python train.py --num_hidden_layers=11 --hidden_size=320 --n_experts=32 --experts_per_token=2 --d_expert=96 --d_shared_expert=192 --hidden_act="drelu" --moe_layers=[1, 2, 3, 4, 5, 6, 7, 8, 9, 10] --router_score="softmax" --normalize_top_k=false --routed_scale=1.0 --balance_loss=0.0115 --balance_bias=false --init_std_router=0.0159 --lr_router=0.000596 --num_attention_heads=5 --num_key_value_heads=1 --head_dim=64 --vocab_size=16384 --norm="rmsnorm" --norm_place="pre" --norm_eps=1e-06 --positions="rope" --rope_theta=10000.0 --rope_fraction=1.0 --qk_norm=true --attn_scale=0.125 --tie_word_embeddings=false --parallel_block=false --extras=["capped logits"] --init="uniform" --init_std_qkv=0.0198 --init_std_o=0.0 --init_std_up=0.0198 --init_std_down=0.0 --optimizer="muon_variant" --learning_rate=0.00986 --beta1=0.95 --weight_decay=0.042 --lr_head=0.00726 --warmup_steps=50 --schedule="cos" --final_lr_fraction=0.03 --batch_tokens=65536 --max_seq_len=512 --doc_mask=true --train_tokens=327400000 --max_steps=4996 --dataset="wikipedia_en"
Below are experts of layer 8 (counted from 0) of a mixture-of-experts language model. Rows are named router (the router's row for the expert), down (a neuron's output weights, with its number) and show model dimensions 0-79. Each number is 500 + 40 x the weight over its row's rms, rounded and kept within 0 to 999. Numbers have three digits each.
Before each expert's rows: a language model's description of what the expert responds to. This comes from a sample of Wikipedia text that the model never trained on.

# expert 17
Description: Biographical phrases about people, such as he was, was born, his, her, married, appointed, and politician, in life summaries.
router:530549467531483488485476496522467490536435562479487503556474491442511479544484482509572440471451462558517494438474508550549491457523537513511490499501473492486599491509434456530481449506483553458418537558536560513539499510528506510464475516
down0:460471514537528491427486528500497526496480493495479499467521486461549479443533508562489509484500491447546473482542543492547443501525506522486524584522461547474531448519451486404469509538403530410510498529455491510461503383600466510515460558
down1:535501525483591455467482562509488559480455544424453478530445428552504484497492425574484462480515438471475540572488518488485530503516519549469467552497536481506499563525477452509520449570592511467565464533436519551526539495532519567474528489
down2:459536530462490443509481540518515498463562492493507517532510533547494514412560503427548491502490487456491503506477489534527495447503567525466544497514477515547601552466469576491504547482471484523583497554437543515468512560555521532495490536
down3:587513550512482517522458517509519502469420449519527520511491582505519465507499536575564491424484457447464521524473550451473415525473500502453537535536479545464560502421524491471545536502539576491482536555492575558491477517495447550577545497
down4:504468556496418529538477563551500485531463531490559524488459472501562506488544476511499476503531521496499458533523562499452486509513482505512464544545562492465541580527498434483494522495520395528523460591507470548531509495507467474522470481
down5:524453467575503516496579473483497510545487400512477493474535535511502474459518483510520468522479554460511577480427538552592477564529549539501508449523506530472530461436495538485574457480506460516548556503532550473507573490387469493433504464
down6:468548537466527439588493498493534553521520511542458524539523507539531497479489520490504509451515525481549486506493566473480466506512484495489480511549493496512515493459489544507534465527504528519476462533493428511481523531598554459503531470
down7:521558522511474416556508468539498461484510470531477495455511479516475481491508563556405475533479508456524453459473484505470497546480463473480477588448438511551511499457524526510467577588504499501490494489461474506506543506531439474519574457
down8:458443520470456502530490462516471541494512517467590534501494514573461522648449525457482422483501506564471431528442540476482491508551485480503509489457518541488475598506537565439412536537461453484490480455469481485465492534507469500554546491
down9:466518545453518545519439523449501457501545461420485474509493456480502501445483500491523513447514504517430466510482470482446436536483490524467469514551482449520413525498565522454556448580523536607496454478398519446529537556467518498524559417
down10:411507473586532540537564486541467466477521510480498469517540473460513412534539512505544519531443447460508564439577481530435444516550503499521471502444529562511548500483521483487490539512537525517504541510539505465499484525498520545502494520
down11:485467458493407463495535562469411439474508498509506491527604499473548497503400474488509484528434501522502454472459521492513522503520483513483512526464518472502461525447564511437502470500495498614434477470494547481481483571509566475458524505
down12:370491513507493525477482514446524432436510608511476454440445410464531455506524487452499576489537573522491477392525486466427562482569473509463542546540447496440472435488472543503536522570463540521540439512480477504515477498591535529467426459
down13:463454485520547426497457485442522505489520497478428441519550476477497513532508546445545515477538563486538501460512541472483461468482490466535574525568459493548490496483526467451574468517483426533497556458451567609535481502516536467498498500
down14:491469457497469448489572531519471484452483502538528475529442461514549533568532507502507513530517412478477474579459538513528476530413482511538488495547428434523511460430526438492417495427487565451458532486468463478486571488509519540453503438
down15:576495548467482501441347551462493572526467448471536522432468546572414490522540481446490512550475515487472498476471487558421441517531503572499541528512576506476469492436497524414555505609474539552492522475570544486582467479506504537511517481
down16:414504501473432433512584501504549474431524549507437459505523486491530522423621498523452502589577535522468509464469477531453474541463478504455499477529522516518460525555419511498428477477449402521516472407513444546504490450500485469515486510
down17:505545512515449524501402469459519471476488488448444478556478534571626528551529494472439509508502440520475531587528479475514540505462496470568476533509464548506494437462478503534493483496503499485522554513473459463472466545439494435465503545
down18:503486430449516486503601487491520452485485428431498519461488450514497466489525478531484508522494501532471572507503529462525518472422615498589527518498498478476498507477519528458543524514551454462475444413496466470463513456497516453489502531
down19:478506548492526534481519433554481479492545520481419488526507535530499519506576537528534552521564475536502524518517564538486420495504486494509522479442478549463542499500475507596444472497490529567540506487447513492486482505455469517451551502
down20:528463433471540478464480533508488498487443460508523547494455461458549522597545436490569441533553479560480548513510518483567494447470483551443486496461555479501533512516544383520415488483488502509541540522549502457478553559479531591526491475
down21:570462518501521491487527500482594524538458410504505470451439484510460483524515523426476524489464457526567539427502503518527520486493471518495603506430579506531552518521470492505489518430492491446516551494507437510504463462527488489436519465
down22:552513614531515508406552497494444483511518458479539494585473491502543465440515483461535554490515592493509517498460512574481631507513595484480504474539536568489514485491533498459472511485505485397509465455541366544464533488476490506537511478
down23:460473513465544549494519534511492495499479606525474449440399466589444553516438514546465586481461447506494539488519592441565527524498550487515517454482525498494469507507440497483462469468494537520531513456538504469519487414454489492469508466
down24:546484497531542473517490479530459536450568504525405508515466493489554569431562524541471427455432551526506486460508549500514472608526480527499517532564453547492487563468475420504543517582564498504518530477499417506461432518530526478470543432
down25:487494513536461529434449579446492467450479448469531501528503577510444496486460501442568450492515512465493503471524521488501457550566509485533460405504475557479509516553491522561484422480526576477464523506525508505573472441500548563517464504
down26:493489477559608423456527508459545435490491594535539559496517536522479439473480560449537476457486437474445575530513467518452518430511528436460544465474561474486505451546521494506527498544483518468540450560550464480516494534508537478508571532
down27:527492491529504502491452456483536568522497483526479491431457510533583486476390605479502401474543440525488479469542530464534499447524518514491477416472486517541429463538572506478492473470465535497505468510534455516492486548424513554443513501
down28:542461448472477403473480514476477526470449443497444455526481451491544518491495573479524495435545469537492470518510447538490457552542530541482454592518552469509467464528512539465495477518512459517519482590466456497454485531420521456433513516
down29:479454547457466501518520552524558476480471501497545440477570513520474454547481432463485516531551479530457514543571526544454492495506578479578492445463526482485469544505544505485467433496544528499441511469445497481475541525462498498573448516
down30:489552505457486499494489440462471491512500514489435483457485496491481564438433474446558535456549494481561509532525463450518501547460515453468543581503474491538513451463454523483437516509472501476501533514455453458514539447504500471467497457
down31:515493478507481501564541455453452502560477569450552493486463572524454623484495562513495431434500580490525521423504476472539445480481476513548469546433487505554519523532497477493508468501559514542524585485438496471511565523531560494518509542
down32:519512491522542451478490485534545475486485459483487471477529489526517521481517463474517476502539531508583382558542501490471527515444466519526455481499499601588498450495470505489562565510480457468505524499482485476563515486452486459501517446
down33:548507500521518495514525530454557498563549497458499462510433533492509497524518497504472550539510561486468472585482495432551547542519544530530544503497511438497527542471516561504515503525424536497424477540554459521488432461585457521459498579
down34:548467465509530517514515449499460538450458533434568443532459475547541528469488414551543559444441451431421544529493504494597546574455421499478508501487501461492520500408466485580507492607543562514522469498501546481525483500456485557425442485
down35:551469458582523568497485464517551486481469508525444483508530512463403494489469459579528484473524486456455471524517429376526509523564455434515555536497500432460405446486452549523588526430512520476476528471499571473389564482418512524436520424
down36:487518476528511484524492486480494480554496488518530463465480486461427493527551551410514492468534500495492427516540486472480526509489485421490490460489548519485484592456474475527470452439509513545448463514420468505509464575501477438466461553
down37:527453474557469503469536555555578514549537516479488465511586574526485517500537444459472472473514564494520481446537453557413490507448508498533442528542552489460462465472505517489503476538525581543495469507482507453430573473519524459493449494
down38:530486412527511576522614499509490557550457454491512525497473492526525444486479454463512489463488516504441484574470448417557477456555408468444515584422526481523472485500447475445493493536399426513464475491471456550513510496531512514542470533
down39:465447526509488486551430463462528506520545477511509520481575573473499495542522530434512576604533508529522438501517528549450424503479494481467525455501502432529519504470487446496410477500466556552451511464521453533456490473472506503572485555
down40:492471469470511468521500577506480533486557565530503556526539519487469514502501453511488508525491500515485474538438496465453494525526475562480562439586505495513477432453451505572500479500492467518496488492546535511496430493581536573526561468
down41:572528547541552429498519545474532454505551475587572538486442526448482564549477452531477508460468552542484568462483533501423505465464483531507499498531501474520450488555476536487504495556490459472541535414498514478492453493479554577496503481
down42:490485427502523557530492479459456511405561526522481540498482418549467506494546462416454521465526475439482519512482492602522559478517530451511484510497497528509453482615511492508461499519492512494498509435403423512500498493486580570566463484
down43:499514509544517457458435437406518542494461480484562523473489499465580490495530528494471539512501518513484551520522510477558468529523478544500510388491464494535485462459491442531544498450548448491574446463532458511443529510507530504528467464
down44:541491498494433504515511541503472557530423540457516463523514465494447425510558505469543444519508458551540441491470470553468596539502490424576506577491471500560520533549462415588423557500508529521587508591502565549501486500472543550479497513
down45:413511510471489521479501476488489574479483442522572416393469538546468484465507439538500545449510524560478495524531539529488550539502470517484510497530507531553446449537528518526524466436405502449457466519535506501553513501513550547486479504
down46:511521462541482485508462577419459490511582433511570529477608555523572512476536510469523476499429500571495420445480532521473518515471472481459649518572478451475460516590478561513515547474508465513482458537447519562571498498507505516524490531
down47:472482459495550511596570472465521512538524442442472456506570534528471500451463603530460524516548510484508500472508574558547551507496553482534556563509527500527492580522497487553501478468512525453435537521469563473526489440456508534501480539
down48:497453500502544473503470481511462529473477395474527519501562474566554498426490499504533593507524517495562438454535472511573548459538513505443458484496504509507528509557428505439497493520534492526483537531416537553511507575573458465515536454
down49:549458479469532479530453449575498539515489490542569429562521559539530439493501479450442427498481494528508507472499394542466518538493488550515491489456510507510519494490479416423577548460488538484546557584494547506500555566494489479577473492
down50:531512498426588477465603544494489476521572488498493462545488466455477455428502461523523456485457501546524554523467470517518482502544477364466518496444454516485477539454532442465522533594510530452537507562523479484501482477496481506455487529
down51:510502514531558519497521516531538483547417535482503497563518433462412485524446485492462350538476516484514589496551554519466454452542486464595521472467536496560487495468517547482478540505492487496476519444474514523506481435511531519451476473
down52:494486436511495411488546490439468566465523515486476514518396426491510624495476591526531517449553440532508520478423558475438482494485522505549431514492489484493485561502505534480479468526501513497445525525529504469495532499419484519406488474

# expert 12
Description: Plural nouns ending headings or lists in tables and section titles, such as results, points, goals, subdivisions, plus table separator rows.
router:494547513493470444504492464537534481559495524533485484531430558483589514513479468537479469548499447523527484499535537456482566509509447534544509527532483572558525433482457482464470478529539521506511546504520418502491565476561537475504457490
down0:481472463436489509473529538555411558476517526435486538543463498570432572475540497479498559522517434488500497482410447538483525532523513531542515476463450473500489525479532517482461484532540544550520447488546497486463470594545484556479437552
down1:465473501446465520469450530463466467503414473491470485517528589510478541482522417536515451505513497545562370480527573504508529504498532489482522457427561518434493510430620495445554473504435556489493432482476512528522489458548498462371626503
down2:533499536522476476573516430488524526560550497487498462505464531491458481516510522517480505565500497487552473529483539550534517535410509475481490464555517602534549449477556550517456442516506537479564460564532546521570509544446458446498510508
down3:519472539522445506487548520549550521529553524506466543506542520469487531473515438472512459524504490529408444514548494541475476522500469516518467552477492494535440477514548528560523546508433447516439411474520485498460427575448511521479490456
down4:447507501485511492490499476539454458477429650537427425505483407515484557572503482460509502480440497486549480563500528459477529522547474488576472439495491435542490438469548548437557469548492515510557500468535530496531505552480526491514538467
down5:484426519503543466411455525513508388567534454436516528577511450472565511509489503439507492536509568448518483476550566434490505431551505497525534502477470566545538442484487562531532459469487556520507530509661503526529491588474509476517456489
down6:523505458528462514523441535550514538488449493523519441518428488505503459487544451563583400452486546491479429502498515492554490547441507476447516526471454462555464504421507529587548410553511520526481499500489500500499548466482506482478434433
down7:518541459538475566545467437513524504532500479443548470511481455490541491504495536461462452477465422492487510504479478487501504452519467512543376512523532497560530456558416525508518574474488502465540477505532487464538506430569527428504522431
down8:420539471488495579489515592507535388504467451528488480535441459478478452460470548402546529510464560551459531511528506417505497510506509417487471515484438486470518503474524540495457468456469482445520471532515444481491453467477480478436481532
down9:450506540502594591500517447493524515561572503473487535500527457469515471447531473485480510536440515468492542524510450464527483470480557547438499370520571507458513450499509521486558558424506492507496520489483482588507482486567507550520513451
down10:510584459484470515554526465508530510587400467473540509499475560502448536515520524582552478473506448588495427473478561509551569501464505500380473540398408506491504576479473442538476523454560533566544503502501472460535487424536586537572516536
down11:496469513521503568479490474537495567474543550567527436470562487459482549455486482557474554437494525498518482422561488561477476466524608483535478534548518507486545498511516458565502478495546480437546456518526508508579528458505530535536572473
down12:519479411514495548530483541496482479451502509492537471482485568563452457529548469561545493484492543505491523487515518505487558548504549495515537576411502463504466501518561495462427430488529577488557499522519475553463504481477470522531533465
down13:520528597494522510476506421497540442520498569509503446520499485476500469503502498503503482459469512485573448510444526459467508472491504505508507538474402487579480537520546408509494460569410466482477582542533503468481508549455503477516448492
down14:502531620478454498431451467472424445458478479535499433511388455422520515468489604549467443531480499501468524549476473573481532462464447502523447459540519474517503563488502558529425502514507511504505525486551456531464488598480435557462535381
down15:411528478598493551512494469441518476518520581565597441468512410514592446534552452474512548475555524535456461472520470501488450422527492513518479494479525518484532489500489466463523470546515514575520523503422485581528454550570546491487474522
down16:498498484494461498474515442456566541493504473492493521563517449506436548525483523520524428501522515519529461466473436525481510519483451531559493480475505467563531521543385509479564551463533433443470494524521573537525494549497549500485553561
down17:481511500563524439535424506520489533503456507562469501518498527529465451548568557560501509506493473560522557483449484473507477483520478539443509510551439509471558499538450456519454528453487451528443466492443495529487495488440428504468550533
down18:482503431443509554490450525564517441502561529515485446505445451493485462478482484420532480464443448561511468518518457515507498577509498419580566453513501467510515464527504540490512463503562518494460514517456535525500555500430502474471530481
down19:601522452527514457408567479476465529526507540508528489526454473585578540470436543475518510464539492499550505463502482533475484526544491501514466558530583489473550509485547461565490512493507501483520421547481500456467541465474474445503499542
down20:539514535462535530496568527517517532526402491475477514559451493464593484455470497508470568516536433493521489432489526548594405566463531488495432445456482499528473560550471488507579423568439521563464504567530531437546523507550549470450449551
down21:480479437541479483520467513523526525508529450420498474446465542480452484570451519512520506474503452486473479550443504475536547508503509448481486544482558509483502495554459528551506471510533545447553507473453547528502478510421483560492473462
down22:504537534481558501476471473530484490482565501533466455464527525506481447491501524540461517530496472512507511564489478472483506541523493524543527572513437525484561475465538488515552571432527448511490557496501498602516444533512449471507438472
down23:605523413470513483452537525460456471491506457521483530467549532531554470556520545548462546538525444540451569523487527502542469524517581496458581531537478485478439529463480545450536564476499498462472518499496421484501649474484446497468537485
down24:478585496542499406566458541501472491533457472462547538493442522405491530541538525475477428483447521488473548543487520550453381476515512502544476523547527489474559481498493504473474491480524536579486514538576554525506509536542469463507531488
down25:497484506531523485493453496525541392525459454513493491550598473526521517467508500547484536477492418478478509495475559466504557465452476473565480458472476505521558431521520504542460509483486516504455495471503470481467485533499503504600493464
down26:536492498483504522540536518482463565542541430478552502456497480493512476505475489485529491482532530517466489513472512492493479526435536546494535433527411426501474458507540487466540498510476540520454457496440474480473450481511475543537488463
down27:634507605538501401513508450506540491510435477553474462515484488529553550492481475458544470493529487589493441544499507448422501488528483509483507502556506515521471424490517468492551461571457504518554500529540504499446534546473528466501475486
down28:450461485541474417537517644469462496518543473507489551522534452503458532421522498488507464501520502430587525444569520522517461481413472460619537473468474516480525551447497499560450472499537473451499484388538523535453536526483472593505499529
down29:477532463568496522473475525435466484515534559509565471504520481538441496497553585498489474535492464449550517549500509492442472493494606579447524500394573524487502514518581477468528596484476475468467514439501430472510542523471481439581505506
down30:465534471584523505490535517474530470489531508455467574496482500507534479508453516531492513533452550461431540521454505531535532535461532510462484551530553467448507540503509465486454586443501468543474458453417506440526528460561528487502516499
down31:519501493484568555483450472517492516442481554513535564476451496484425446494476492539528439492482503411502524443553520503496434494479426553561474463466431485510550501451502429459497441535466442499542508489505484471458485468458481425458465511
down32:520465461417513520531440442473495514517517514520498460482404506416531454591486548455573495469494511495596455518463492456485511528459506458511511522444563463551498446480506552482457520549513541455538509408532546521478452498475566541459519522
down33:604464529479516517508523514494471498616543513487477498459525484490555500484442414563561515521593547566513446510523489511507446540510474489572479501492528437584468558424463491521509498501535454510519527436408553503465472495509485513479508596
down34:528559476536489466468485460472505504492513466503506453531415520459460439536496466510462511464551445592525528511557512460496601549577488453520489455427465509535493468543494488527415483475531502493416469526499486436518477500512493526540531521
down35:477475522520578462513466535416481480516484500571544490510547501511488473430449463458458478483554492496452537446512507458460452503588454492472493469430517538460475548495535488508436492523498488541532563528427540487519426488476507542437517499
down36:513482573445476496464514458470537544400479483450473516478440445511500482511530489511479438501422536511500526534418449507504546506532528455480493572412471529568508545501510454531490505537517548503529461499462540438436529443480443494399424470
down37:528481500523490526530542511454529510489459466509455487508500547493473492518487493484529499434428396532514491532469490477486467586512515412505525472467522543530424528495442507547527585504466503512460563559421467495568459514488573433511496498
down38:565555539508539528512446444506551528502520586522470515460526540505514492505498488493511549491534520477471543507482557521515541393503492518411513522449588487539501484572511531525563457539450464483399461485494569481492503449530495502474528516
down39:524470521577532537485421494491504545443446503428470483476475515528498553574519484558531433522454525604477437480500507474536525499496490546509488503468581411491553475493569477477531576484465485480517474497528470531507538458498482483540574547
down40:430507511457519451477436519475479491422517514499532508544487527535514489482466555556519531521494579520508522505504462468530510495528448515552447456551475545468480404548497555557510508508538563384503482465477550548519524491501574478552548461
down41:507470509501481471446428480569536468493425474505545489531512479503536521507537514489501526463508582487489521490506466507426503420463379470501497483512427508490534535432533459534484501474388510486474596539489476518549492456524469558515507495
down42:495455509533514567455496448495536506458461485518503577501510513516520435464631524381530524478531448470473473495502578542458509523478474550483516481588473492429490461502504424464486457559502464475523442560563457509464498483425449528536536571
down43:502524500546451396504428400515515475594516521537433493464480464427521531496465484552561470527471444479514479525494471562532548470509456458433405466495510531482471514556439478539488524477517515525550553531517475474457525594480455510525545558
down44:499478518479450528513552533503531546553458546486478473429502504573475548465465584581473516466513506503499493497555447486549470567470465497485468550483492489493549478528474535500499428487466518481548441493481544504596497502449442451548486473
down45:445456434490495512451439534528517490494502453407488535462468489489520516480548417567483523519570448398427587422515519475469465568427452486573540508430539436463480444466512541498488512516487432537545575512481502449483542485548501441519472479
down46:523471498468508558539530460508531476545530435502547529507469524501467548527451423520458375488495512475552572490509410512443500450520534524487481469496510516448477528553496532563463503497507523489440479426484473485454563493583532460500468503
down47:446462575536535468516544528489504500523566505456505565586448567507444531503501503497465494420512603549535484452512459556487487382439509526520514492449486580552522493561494509490542498567494542506478470578423463561537445448507483576546451485
down48:567580433536525541529500485440493496480492582543531550495517487560456428478484517435532488436523480490507512459539531480526533514455463504505508487550519469473484516546543546443479457519454548455472505454526609470460468477517456495438518562
down49:464467460562550467540498450509493550549418505534588547511534465466494515502541587444535543577519532519568389539491462513435522489466478471525610475460522555504496547498435468477440531511516483490494514491441515485485493514480520548546569554
down50:503425441482548461521529498462494520506534464491508482499574430561540593428579500557535528498440489445524484438434531515442558504492549467535533506491504543477518471458516580494495522542450529450550441530582565503456474513426404509521533457
down51:539546512525442497457500479497469519457496476488438447612512550510561480546494501517431491487521520522477460559502481547499460549520504522444547484469476613520488553572476443517557467512428543531503537450532526482504479476503508499518562518
down52:465468495493496521502528450509502522480469491432450526448506485549437470581471485489493444515514537530513503420505448541478510452450489506481475428558568463431490529489554447471464558461426459443539527483426488519559516495443483511513553469

# expert 5
Description: Sports vocabulary and stat-table tokens in league, boxing and baseball records, such as football, round, championship, weight, and table pipes.
router:531477538514481472469487584529496519466475507588535440575443474561498464552499449551505528548499491486456551510545571450513504529517479447467512484485475532470502491472489494590477467496584551513513533510589427481579477462574528520464470522
down0:514496557525528469518460429528607544524508568478441445505509471473478557510515429399504547475520476537506434475485578502430413433520481465555508507503518458575510517460519467509545505514471476506467407475459439512450473451492482520544483554
down1:501558434507511493498506502486467433527504437495494383522521537535479455492501586473446468470551475567527454464457479508395481454501537581490473542518475414503561497467546520486421489476463554448529451499497434493520547572529519479465473483
down2:541464477514491435476508516494543517471483453553497518487525445508436509497454515554557545472467531427569536562480443487477480479442493548504514472524518485482500547468572518503481543502530541518509451486465507496463467574490445497504436438
down3:508468487586522513450447512544457484556494488442517556563418532457573551567472455474478523509501454536509431477486420603571502533537472551520508495452480573433482568484489485528523513508531509525503496508507496493494509390490464481524583464
down4:451481486502473431450570478569521502552471574435460500556494509541460517452503489479543459543476520497532498524559495453479503527465547491520460526427469477597557581464492476502508514471508487560525470495507465504468407584502504516486510536
down5:482507540505515516564473428543451553508496524484490450454517461506479364538507481459516467535506501540500535482467521445452424553545502493450576448490522522505561469526560613499514512534515449516592448437410468455562512462487523525509484509
down6:448506567523424488521549451484514572490537467469484541530460515529528517539462524479469480543516530482471448578542575429470542359471419489547498483548514506492544427505486468502451461492494507495512493489533553507555509543446469515500498504
down7:499489508514497505417499556390475569505478475503543478509500472519510517441533477616522483429502590618513425450426438482583488543443517515475515472479519486553517500478535456492487466454508425507519517565462441536465399442508575513484488483
down8:456537475483435531561539455579498534512469442477503521517455518430456519466495549450527541515576478516502501521512500476533472482632506518521454520536520488496467511526442493497474441499489500560451469436541554566498510475446471485562496476
down9:510525515535509540533520484406474456473480457512508523468578554463462531491462508467456538512597535526542455545432477536507549569446518525520447519531480496570499475545469447472517513481494499476420486459486507460477480514451502522441515446
down10:491560521534491529505479496553537546594479485495499497524518542476480501509483552512516385500458492506463438440528513443443530485491527535469509521496494500512493532519462413447552489509445471539441473519501439504431401526539481464539419511
down11:559494550447500550530476529435531481505441471489517530480500513582514531458492480535438461475478444502420524482468446527431516504570516488505562473516545456485500453521490493448568475542478537572521506470545433527516511506474481495512498534
down12:455471454558470508552519434495492487485488530494497480477399482488524501539474507401492479565457465480465477456519512458465502470484539512464519530500550523486505525461505447467423514544500497467530492543513497564451514514538461451524442519
down13:512561519531503463497443532415476531499446485564431545534531549523442462454494470462536479522521449532446484446527518450470495510551462537443555463515475536537482531544447504498432614526478470509569517501403476506421425517577486542581515481
down14:462556511494619526481427523542453497459454490487480422556485562464441489512498574528461466502529434494485498568452499567503495473481481489456398472479441488518503482538429464526419482458433471506545544520469488471500472551501527529509446479
down15:571576537551570489408454502537434491481438476485517499486459500509553510515438525531510542517495491515510492451559485503497502511514486496454526445463518526481482516458454455515545452480493538512545506532465386484551525518433496542527523491
down16:462482557518477490517467393553500433561470528520525473474517523531505486459552530434468501478489588529547478504558503514486474547451577541477512551488477523463474473479488487483499488517513453475462485541527483483481495479534579519532508509
down17:564455502608462521487489445488538447501470481532475520478496526462510471487497453422572574490489485405502508518448534627511563505452515479545478510491460488512505465484584498487488508556518559562544473447498529479470468440470478432486428531
down18:486484523420513442444529514446456544459451484505539520511517472491439440523536506497500488581448490489546536556483532495570491451533483594544466483541510453448480502545510491523443507530469480449502514422554523557472498547539498525503482505
down19:484538482518472539488493575483463506556487563517528450519476517468511494512481422589490537512522529527495485517492542457513464490543475487532528495459475481506520479513582480505459460405555519464503437491454484462516447424529525446521559573
down20:565538526568539442438485563451512482501529550414559428550525466449501531458492543519488444503484475526488511486562538480556522551521449538525580523533524478536508572504515543507542526521508479567471529483509524572495575480464489473454537521
down21:485424520522475544442525457491542466553452447442509453436488435467509470503562534470496473507591476576566533538530549525528485500531512473499550485505451542451534486480454545542539456500465483493465473439536551483508551487494474504452549577
down22:460453539508512492482495565517449508503526557480491519547470493511454514494518500510558522509525527532515519494544464577489495484410460557503575461547536486506492441537440447488466481504543536546513477467543431504492497510475528527507481476
down23:511461541475497547550517447454515568420473466532529491501468525472474525463474497397497508499503485527496482464509461441515539512517515500468440515511541511531481473460478468498523581507412497571499554449473475527544491650490589584455485451
down24:524486540493432528493497471451453465509492569436483525482478515503563454349545509515510470562437487470497537510480512512568477499481502505519492504518567432512544545489467469511445475556558459489451534548470496547477456555569430538503433490
down25:510497477519457524548447547522511481482568420536513465504479482526548502493431487522482544447511447525509532540460475523442509545507584452461499559466462491519544522466525468524490447497478503530514548512447589458459520422553469497579437449
down26:443546519470510577438508511543499499530527585525535489479525475645470528555437460507566407469541505542485570452426531541540447603500494455501454538475535472460565587546450493492481451445500471451491449497514460572566477429539525521481462481
down27:544545556503549532478560470539565459453575537567489520472487474482443564524505463521437485523499536525482521586512506460508534487459515464527506471482481474501493506541478525426522526532415539495506458516505552499499514555477522579527497534
down28:466560524519545472475504530436561523499511536481475353523476534464596452529553461513455442554550588476509548568566467485505519510499539529516509531483568485465549462496470519435549506488525469492459558548460526452480506537580558451536519492
down29:467431436478511532505537451512489585486458415486508474481460528520515495448517557499477497522481536539492434503473507474486498530508448543471445479525488479507505507510501438557423495482578544444436533551531477472506472451487404525541468540
down30:493525526514518506568576491496469517571535496484523527398478494451517397506479525453492449495500507532500453540498448486484400505475452517568479448542480489485455511555475454539514470521492495528493471529462500533564516456503416510495502532
down31:509513491500531483527524573494489524458549503523523534550558465515538521501576450467504536484502484489477523509491568509492481531461527437550507557528497515573507580473601412547433491537535531512454471493427458569453493491483458507511552530
down32:477493574423505485505517504537461489476431508446481516576520553549445492547434570471505529506489504516453462515535509549431481505443470471547481534442494564498519508458567570572576438507536505513535448520500506535521529437506562517480487408
down33:574499471515506404475539534541454509461531573462492488472501492532497482449574556529503370532449497537511501482560509502517486425492524484524479434502517527444540465559521453556488475397422514483490541515472507518478566551472532549442511435
down34:469488504497508484502509485477400467494512456438475556551498547490479552498493561482530571525501453606500440500450521517475486534538432543569480544524493521392443459505483491508521475465433468475489451479563532508472530518515504472538453505
down35:503523440463543481483455507478497509505481520472522447511510478518461503549485496464468546490521461535485478467449513513508561560549488448539570553455456524486454463451511530451435495525549464517519539594465471487518515577511511499432447496
down36:469464507501442574478533511573546520515439498531490552526523485575520502513544437481536612541454492426575446500425486461499527527494439461509466513458531499529538543522383455484472472514425524467482449520490571544551522502462453496460523551
down37:468485535534503438543493521486541470486499500514510541564506471458540495555562438511470557433442456511483496466580483500512495518461467466452479489476492504430466441518474470529546443531555464513508515553516582505417547514457573569568489472
down38:492479466462380536567551505572515442510537491474509535470545478444447461555497481475471460544494492469462475533527476473525512446451585457424481478465443481470506501521493551488531510469527586554505543514480476482423523460463531514463509514
down39:475523428604507486477486490494478553544478473451471467433477525501419483551518531481468537480417491486503455424476493554469431473461511531426501538591586555513499528502511566472525484546390460449443496482473604438479490418440528469537510490
down40:458536530482493510441517542432512474436520508444604499498476512486497532508513529412402520457529508459422509499477506503503475471499477496451519443536465519507469548416472525485456441526499474497503486419495496476527477532503601438514548472
down41:417501580500575474492446519495487516476469376502422492494486570503550452555431469562522503501515449531466527501461525398468555460492498494552486517432493562533546488437447504495468534441481549471478477514457500501464496561453527452473535486
down42:473514526505481485510461550569511500483469504533528538531501456492528486494574495486455422473516524526566586550557520520463484422509551443458499427485566510570523530553504594538495542427438483389492468447475533500455525505545498516401550500
down43:506454509500466454494538480561534545512463449484475493454427481496449555525527537486503554511494464491491510588475469533491495571568532534499484490573492486503521480481528467528498514546467487508523482570487468503521437509477510529550611515
down44:520479538461453478546473547497467603557454482465570550506482463474490501497513493572528495506529541466442464420460520381453561569480492574461462538477544539498494486470464551401503500546536479499520574482560559425555514528479559535487524485
down45:521527453527488465548522516512545526458540533532452525454520454477524469495571449466519517485539501437516462511528472476494475499508542539535550417487430490540406488423478506540509532460509457455554581479414491567540354474456422482517459490
down46:494508417490452506544449438497485452502473451468550502478512512402550502469546458530479549550474516412473531444520538470547468509440560533463460517518446394503497498488530587559549527496516533505473509537551540521475502487489545524556528497
down47:470519541496517545462518489471502475562546497504478497525420535463539495540496484501560491528518483464542552497463526520519559561545523467514363455452492511539546500553468532503458443475542512550394464575472501536480484550561518486553509517
down48:458499468491483528503455513477503422411546534488485547471494498561438531521463405509474509494407435481571476543541475486484499473518493492562574473485489572512559496535478487458523477581411536496533525513473480518519481574561491507562428434
down49:483519548470436512443485419517510457453490564514445513496459443474542517425435490587476563503543447488518455483494520499516534451454472485491533424520447416478469561504523487475556512466556428466491492477454527467519516490529535510537558547
down50:461519447494472492532515527459510445490532461525550508504522424519531504535535485509548505494456490449534547559445553481441460501461451353452449492474500470473440476484479545529537551501627503517490453583494540467502486466516513503519466490
down51:477518555507539466482557468481495441504504492456548508496541488533478445587510434557533494504442515519440506533561549463519512548499497475509431540624553485514414519506505493512592450549541482508484542504514545464470460488519536453479482499
down52:516518474495465450481514496525475490432542470489476493584463468494553544562521520522441529514542559488488522512550533528536493535491470549513536450485498553484526506478427480568561490480550441516502536599473492504523591468537500430509511482